Weights of a small mixture-of-experts language model, trained from scratch on English Wikipedia: vocabulary 8192.
Below are experts of layer 2 (counted from 0) of a mixture-of-experts language model. Rows are named router (the router's row for the expert) and show model dimensions 0-223. Each number is 128 + 32 x the weight over its row's rms, rounded and kept within 0 to 255. Numbers have three digits each.
After each expert's rows: "comes before" lists some tokens at least twice as common just after its tokens as in all text; "comes after" lists some tokens at least twice as common just before its tokens as in all text. This comes from a sample of Wikipedia text that the model never trained on. Tokens count by the router's weight.

# expert 61
router:156091178167179159130121107072144174146161083089110118103135134105176176112084074079173090163093197124193077090161175148154129126106172095127116142123150146130143141116141129162108119143113071136167180122184116149137120136156122095111114126050142095170185155133158086143076086152161148113081139086133177117101136173093076062100119095112087163160065097143126144121097169143092086110144104164093089130144101192169162120157119142081120152166131153151173074164121103166078100165180088166146123161086074087125111096160142084137113131172154122150115170156099123172131179141103087193120188109106158095138113154130170133162123134093072145172098138104096106115141147152104152137123
comes before: "-", "%", " as", " and", " which", " km"
comes after: ".", "s", ")", "4", "ing", "es"

# expert 24
router:154120182172169130089116094082102175178162103103120121097135170108170180126096099071151067163106145131173075116150149151155097109054162119081068124118121126143142186148173147144127110180112071175168152086170120171130137141147146083072107105092160080143146184151163057169096116121129141132108119103143170147087132152094071063071123086126115198163104084132135172119069150171081128118125122137096110105179084169118176153149149136124128129168164133119149109179107107122116093136146102180145160129094082105158078071151128083134154133149118119184116186146100087184147173160085075167119155135097138116109116175147145151147103123149082096157107107097090093110093124147109111156150
comes before: "1", "2", "3", "4", "5", " Africa"
comes after: " |", " October", " November", ":", " March", " April"

# expert 18
router:140108164175183127107137129071112169130158121061119130076159144088149148159052078114151102144086154099141055085174161176144136089093170088110118161149121145106097178128130123184109117141122101158167188145168089203118134147151130111115115119096098078193155150133165084172063142142160165124117130084125170133103125155115056101106099148093075161173102097100131139139088164186107133111089119159086167114181068157131149171166136146105135135149170113117187075178100112177065109134124114124128157159121119079119093108189155087150121117120164123138131163146113084141098154157100075149138123119084197104091115179143176170151101129118085086144108124116090138114137156138079146118175
comes before: " ", " the", " he", " \"", " they", " it"
comes after: "0", "9", "8", "5", "6", " MF"

# expert 4
router:162063178142145136127128074087137166150145086090104127097124182113134183106059060095173102132109187129149089124128151134141114099092140110127111155092140141105123160131153112140128107155108077176141151110183125175139090129157149070090122125100129104146185165116191106146105132148091157133083146065161158141103124133107086086090141143104085170143100092133105151101112180177099112133119084157075108093175088185149186113138160148122122126199187136098186080178097112139067099125156097148176155171048065091126120057147144085124145148159142101148127177161112086175098159153073098170132166148074160118117123144125189172174096135134108104153141123122126132109152121119086125168132
comes before: "0", " the", " a", "nd", "–", " addition"
comes after: " ", "–", " such", " (", " University", "ed"

# expert 39
router:146071146177164150092092103052133178165171120088118113121119181125185129124111097062196085122123183122178059136118149162134107085081167113098098142144107155096106171111154135175119081188087040153168147126153092151120084139157126084102153117097159070172157155111185072151064118161102172136098118083116179151091139145112094092081069133099073164140077091146110131115089159149087086105127099157129098114128102129151153169158131153122104130168143140133154060149115105151114107149130110143165133170079088103131097108131116081096155114148177101149133194142131113165161161150090114176109166121100175112105113169146158142164112166126095102183100120081107148120093156162108139130138
comes before: "|", "-", "\n", "==", "The", "==="
comes after: "\n", " |", ".", "==", ")", " =="

# expert 40
router:166107143142191102112111038052090132140153095056150118125116140126150129183054132095142116146083159141170094092133135152185081089093185147090111155079123154124091124136156143166144089158121072146207159107193121142096116096168167080112120070105108069199206149088146095167073107120124167149117108057151164155106166172062083103091071135140092157150076096164107131124120161133130099124109086192111122123156095181132152124126162132084108125178140122140179083140122120174109109145133109167164126150133131082108119073153164109140169128151162123164107156161125139138137130148116091193121136127093147080157154131104147137154130150132110107175112151081140122102112155128083149124130
comes before: " of", ":", "==", " ==", " also", " for"
comes after: " the", ".", "==", "-", " United", " a"

# expert 62
router:117111170175179122099145107048079153138167116063136090122149170098173167136092101068170096131057156146180076118145165146184112085058144142123109157098125117105120134111116126185098112150099103169151188081135139172135101112185155114130143083099144075151172170141176083173112094117148164144105125089142177177094131131093068066073098111101101168153130087165124128117091170159084095107138096194114141129174095180167161153165135136102135137163146118141171080187080120163099110108112073154142139129116107107101092115144125101095176125120146118136119144172144138139109139137083063208122142113134146128104149156130188118161091169108123124132091126076139098124075135119097106154167
comes before: "0", "1", "s", "2", "7", "6"
comes after: "2", "0", "1", "3", "5", "4"

# expert 3
router:135108139175182164121129091064087159148138102091115089106141174114168192118097104076148127189093153113153077090141169171160119113069155100114125127104099134098143174161142132174115157147082063189164176101166121180126097137169131086089158106084132085179155175107161088159106094166142128121106085080127176141113132146097076056073132130097068136153098082159137134098078167168067082103114113149094123099180067192141133142150137125127139154152186122125180099148110099136121099127148082136135146160071095080128113057169146070111146139136147114191113166149102097165116181143087106134119141097104149096110125172136170142145112158117103110148110114090090110106136181150084123142130
comes before: "1", "2", " |", "3", "4", "5"
comes after: " |", ";", "4", "y", "tic", "g"

# expert 14
router:121114165193137167091147097074121163195177130062151134130151152117132162134095100068132098154095123133178074094156135144146130121093179091122112149094115125109122168104123150175117136122122068161164154077153072205083092137167173068126128083086128094167174174120173081155069123165111137110108143070096150161136127158088117085104130101069091195173106120147124147136091183118102096098129108142137117113129089185144148144156134139113141110169160107118178091167074136161099080123153099169172165161081066086116142097184137091129142095165140166170108195131119129147147135150093093183103152136072195114143131155150153120162100129114114110183156103099117117112092151143115156165162
comes before: " |", "1", "2", "%", "8", "7"
comes after: "1", "2", ".", "3", "4", " km"

# expert 58
router:095096146173177147069077101095111184115156112103114116105107153135176132163119076075177109135101165129132089094134121191124098058069165085125141112083109101094111136145175143145128076200146044159170164112160113149101098172143129123138114122098121065168170136091162094196088126125150150133100101092146176140109160170063076125088106145083083159137093097142144169093076134143084065108130075163081088126173079153148158130187134116126095144141186146159175108160128093145097089134137101174170135149108120105112101092152122077102145130149164145124114160145108117140160177149131114172127184101108176122128123166114184153159096138103093087161098140062127122142082158141115142143149
comes before: "|", "-", "\n", "=", "==", " of"
comes after: "\n", " |", " =", "==", "---|---|---|---|", "N"

# expert 32
router:111089156191180167131143057086094180097153112114134108090141169078157147115107096084149101148108181145185112142112128182116067072138129105106106101123115130097129151109135144127087148164103122172158145084201102177121132153158130066094153098094104098139165162111171088143111106105162115111076136125140208150092143167089082116073121122122083119159069075156103129113124183144089120084114062132127084135166123136164145131184132114092119127142180141132173098143123116160147082138130113162136146196068083078149126068165157101153133130123175145148145204153110097205144185094109101159121138113047191133134131152120174123172121140098104083125133106090102134117097166157137122141150
comes before: "-", "\n", "|", "==", "The", "In"
comes after: ".", ")", "k", "==", "===", " ==="

# expert 52
router:131096184175149112093108079090089131156179121100118077101133158121179177129041106062194106145110159127171062118142116162149123103076168140150120161113118121127087161150139122169135127161096106168175140112156094167103122136135111079098106127120103063177154137131161137171091139147122148091103124043169180170091122169097108063119123146128083153147091099145129178162093177181102112112147084159108110129173126139136191140153149115105144144151194128146154085137117100129121086137131084150155131166084079120107106106176127090146159113152172110155123165145108129174152141131109085218109172125056184104130143142105177151190094133121092070156121104101083157123097126156089114136165
comes before: "9", "0", "8", "7", "5", " |"
comes after: " ", "–", " (", " $", " +", " #"

# expert 13
router:137081156206153170114143117072116162178147099098109139104148140116131156173065078113135081156093221149199111131146138127146104122118139146111123114053131141111112179107133116190148119155105107198171156096153082180098129165173159082105119107055169083180139137145156075185093099116105132150120106115165164123067131142105107090106124128082105154165104114137117130141086158165116068084109095138115104120138075156179159165158137138089131161173148128116140066165100154150089106099130098201146136137076078084129075079149146076128142110128157147176118203148092111186145173132115101153130144153110144086117111163150153144175088141117085120137126133087120107095123143148062124144121
comes before: " and", " the", " which", " he", " but", " a"
comes after: ",", "s", ";", "),", "7", " However"

# expert 31
router:122082173146170151079135097084122167151181093086112125112163156095160179147109082118170093156096168122189119116110164176142124127130166105127128174127121139096129142110127116141145131144112094181149170108195117164104122124150145091108130113121124055172171171123135094151095113118133125131111082062166180138089095162079074073079120095098067183148085100145092120132093158147073088089107100143107116096164080148157133156140171129137120134186172134101135081180086127137108080102127080149157132149078079100148106092202144059116121119150178105147096170191136140183136160125096054166115165100093149140101106177093172132173098143101083078174115105095117153124098145156097138123149
comes before: "9", "0", "8", "5", "7", "4"
comes after: " ", "–", " (", " of", " $", " −"

# expert 53
router:147092145161155154097103083095113177171160084069139106114150180100168166103061122078129113186094136122143059106156135135164130112081129115120124145096126136082095136098130126159130093159103094147173162099155093183128084142160127113116112088101118070199207183119176099204090156154124112141089136101173150149107133187100077092119145132121114174149121087144113177116098160171091123078131110129095114125179104183137112159152137136089082160176157117112139074174137135150086087117181101123157155138084091069100067082170110089105111149164132160132166164141117088154163222153105100158121136148120152085145143156150169148145106115115070146151142103102133121067154172155113104124135
comes before: " ", "\n", " —", " W", " L", " A"
comes after: " S", ")", "S", "%", "\"", " —"

# expert 7
router:148063162141170177109114095099115180128166100068119116088162169124163132138079078070131114141103164126169074104156121159156111101089169118086100131102103156088128148148176145164078145144122080145198202057154090145097123159172121126111158109097149060153193175125132127161071121116111156135123103111134157168082127173093094063075146115098067171133090061121120159137126143124085088113105092165092093101148107136171138192170172165119117153154139139123166112189127107167111116115142075138150165150120099088172100121162115076112124142130146134181125178202110118150154191137116086180115142116110166120113128155157197141150077121102083120140116155134092101118112129119105156139163
comes before: " ", "1", "0", " own", " first", " father"
comes after: "2", "0", "4", " of", "3", " with"

# expert 50
router:118093159133162149092096081111116204156204132081155105062139131115123120121036091105153129160051164094146098115160133170156155105077157076121102143129134122101124135124116158157123096149114099145168170104155102189134100163149143126109122121111114085142188148146140073185123144138144134140078119079172197142071113143097117104054082151097108169135134130186105132111096131112085097102119104154107085117172112178119176139170135148107124138177139108112167096159105105134106109169131037134152127141085053084122101111167135086096151116130165131171133138145109083213142122168121107183108148126105176093094108155132194158157125145136058100128117138122093144116093169156134140192158
comes before: "1", "2", "3", "4", "5", "6"
comes after: " the", ":", "|", " a", "N", " September"

# expert 51
router:138099143149149185119117101045108181145184105081136134094113189139180166155069103097206089147089177129164068109136163124176096111124179106116092138136124146096123160122128137146122085166114057182154141117190101172108137125145119082100085105103141101174150163100188109158110134123144176160100151082133165140109096152098115082073107102130087160174067086174105139133087164132079105081116123160096110134174133168149158161180124116107114163132141141128168072185089107137083085170169113175157173190069114123132084093146130072127154123101128122176106149149100114142163148128114073178142130089078165078108123130145155150173118132134087121137131148085121109121085186124110131137136
comes before: " |", "–", ",", ")", "\n", "."
comes after: "0", "1", "2", "9", "6", "8"

# expert 59
router:129100182149157157097125114051125161129147122085121106092158182101132184108079089075171104179095172110182053129130171181170109103079164108126095125103119127113130174156130126170141097154078073171181159099131072148110119157143136093098128079057156074146148156116161089160083141159109142134087094097151139158113113183106077090072099132103079178148098129154122134117123142140095100105143091117106084132153096142173165149137131115098112160194162141162173075191109083174104096124123064142162158167106059102145080100157129071110142111126168115154090164185088098144137157142088099176101147122078190114121139167141162144134118132120092085162135129099103129119112128136094149129142
comes before: "1", "2", " |", "3", "5", "4"
comes after: " |", " ", " and", ":", " the", "-"

# expert 15
router:146116143142167153107118086061085173152150096068136124100149166089164149140084090059141108166081148111194051108146137136151097129113181115139111122134127125091109150128149164161110089152117092163154173060156094154103121114177104071089132109106132084187177138117168122140092110147156138122121112092151137130086142145139087095097098092078098147145067102147148131105061169168079090069142106164078104103168094162149168171138163138116123163196180129146135075145128103138071078132151102156138164162061096080124072113175124109108131126129147090162110174148110130185099191153096078163118178097097163085132160202150184148142138112122121100138101112072107128132124142139118131137115
comes before: " ", "\n", " The", " —", " It", " In"
comes after: "0", "3", "6", "4", "7", "8"

# expert 60
router:154077186148137163085116071043124160154163102099143115118179142125165139146064094101145114147081185120133086111163115170154120084094175136135085126075154117098123174141118131189119106165095099173138183105156116164133090156143137112122145090119130116165181165114148076162092132136114133144094108099136173135073129149128081058065145119106080182140094098135108165136099181163087099122125104154109081137158109149130124164122141114125108117161159109119118075168112084173114102135118127181145131166068083091107089048190157078107111144162137143195106150170083102175127165152110070172121136103108173117127136192147193155155113139113045106174121132080128105125118130151106120149143
comes before: "9", "8", "7", "6", "0", "5"
comes after: "1", "'", " W", " sq", " K", " Ever"

# expert 41
router:143059164154154132126093076059126175124172105115116117060106188105204179114067080080124094157102128107204076103139156200128132075086150092098136191099160145099117193131163134195116136152099101171137143126156090161096121147140143099096125133082156086170156148129133118145093092139141158126148138132154163143096132169086087071076105130066101161139098084169136127117098159141085092149100100161106095128170095147143133156137154108122120148134157165138179075173093079148092116137100098134122133158111100091115087073166144089137139090134159157162113171156087131184136166123131110153142170123090172108120107162147196127143084133122093084176166144068093149129129172123099136160137
comes before: " ", " the", " his", " he", " \"", " MF"
comes after: "1", "3", "2", "4", "6", "5"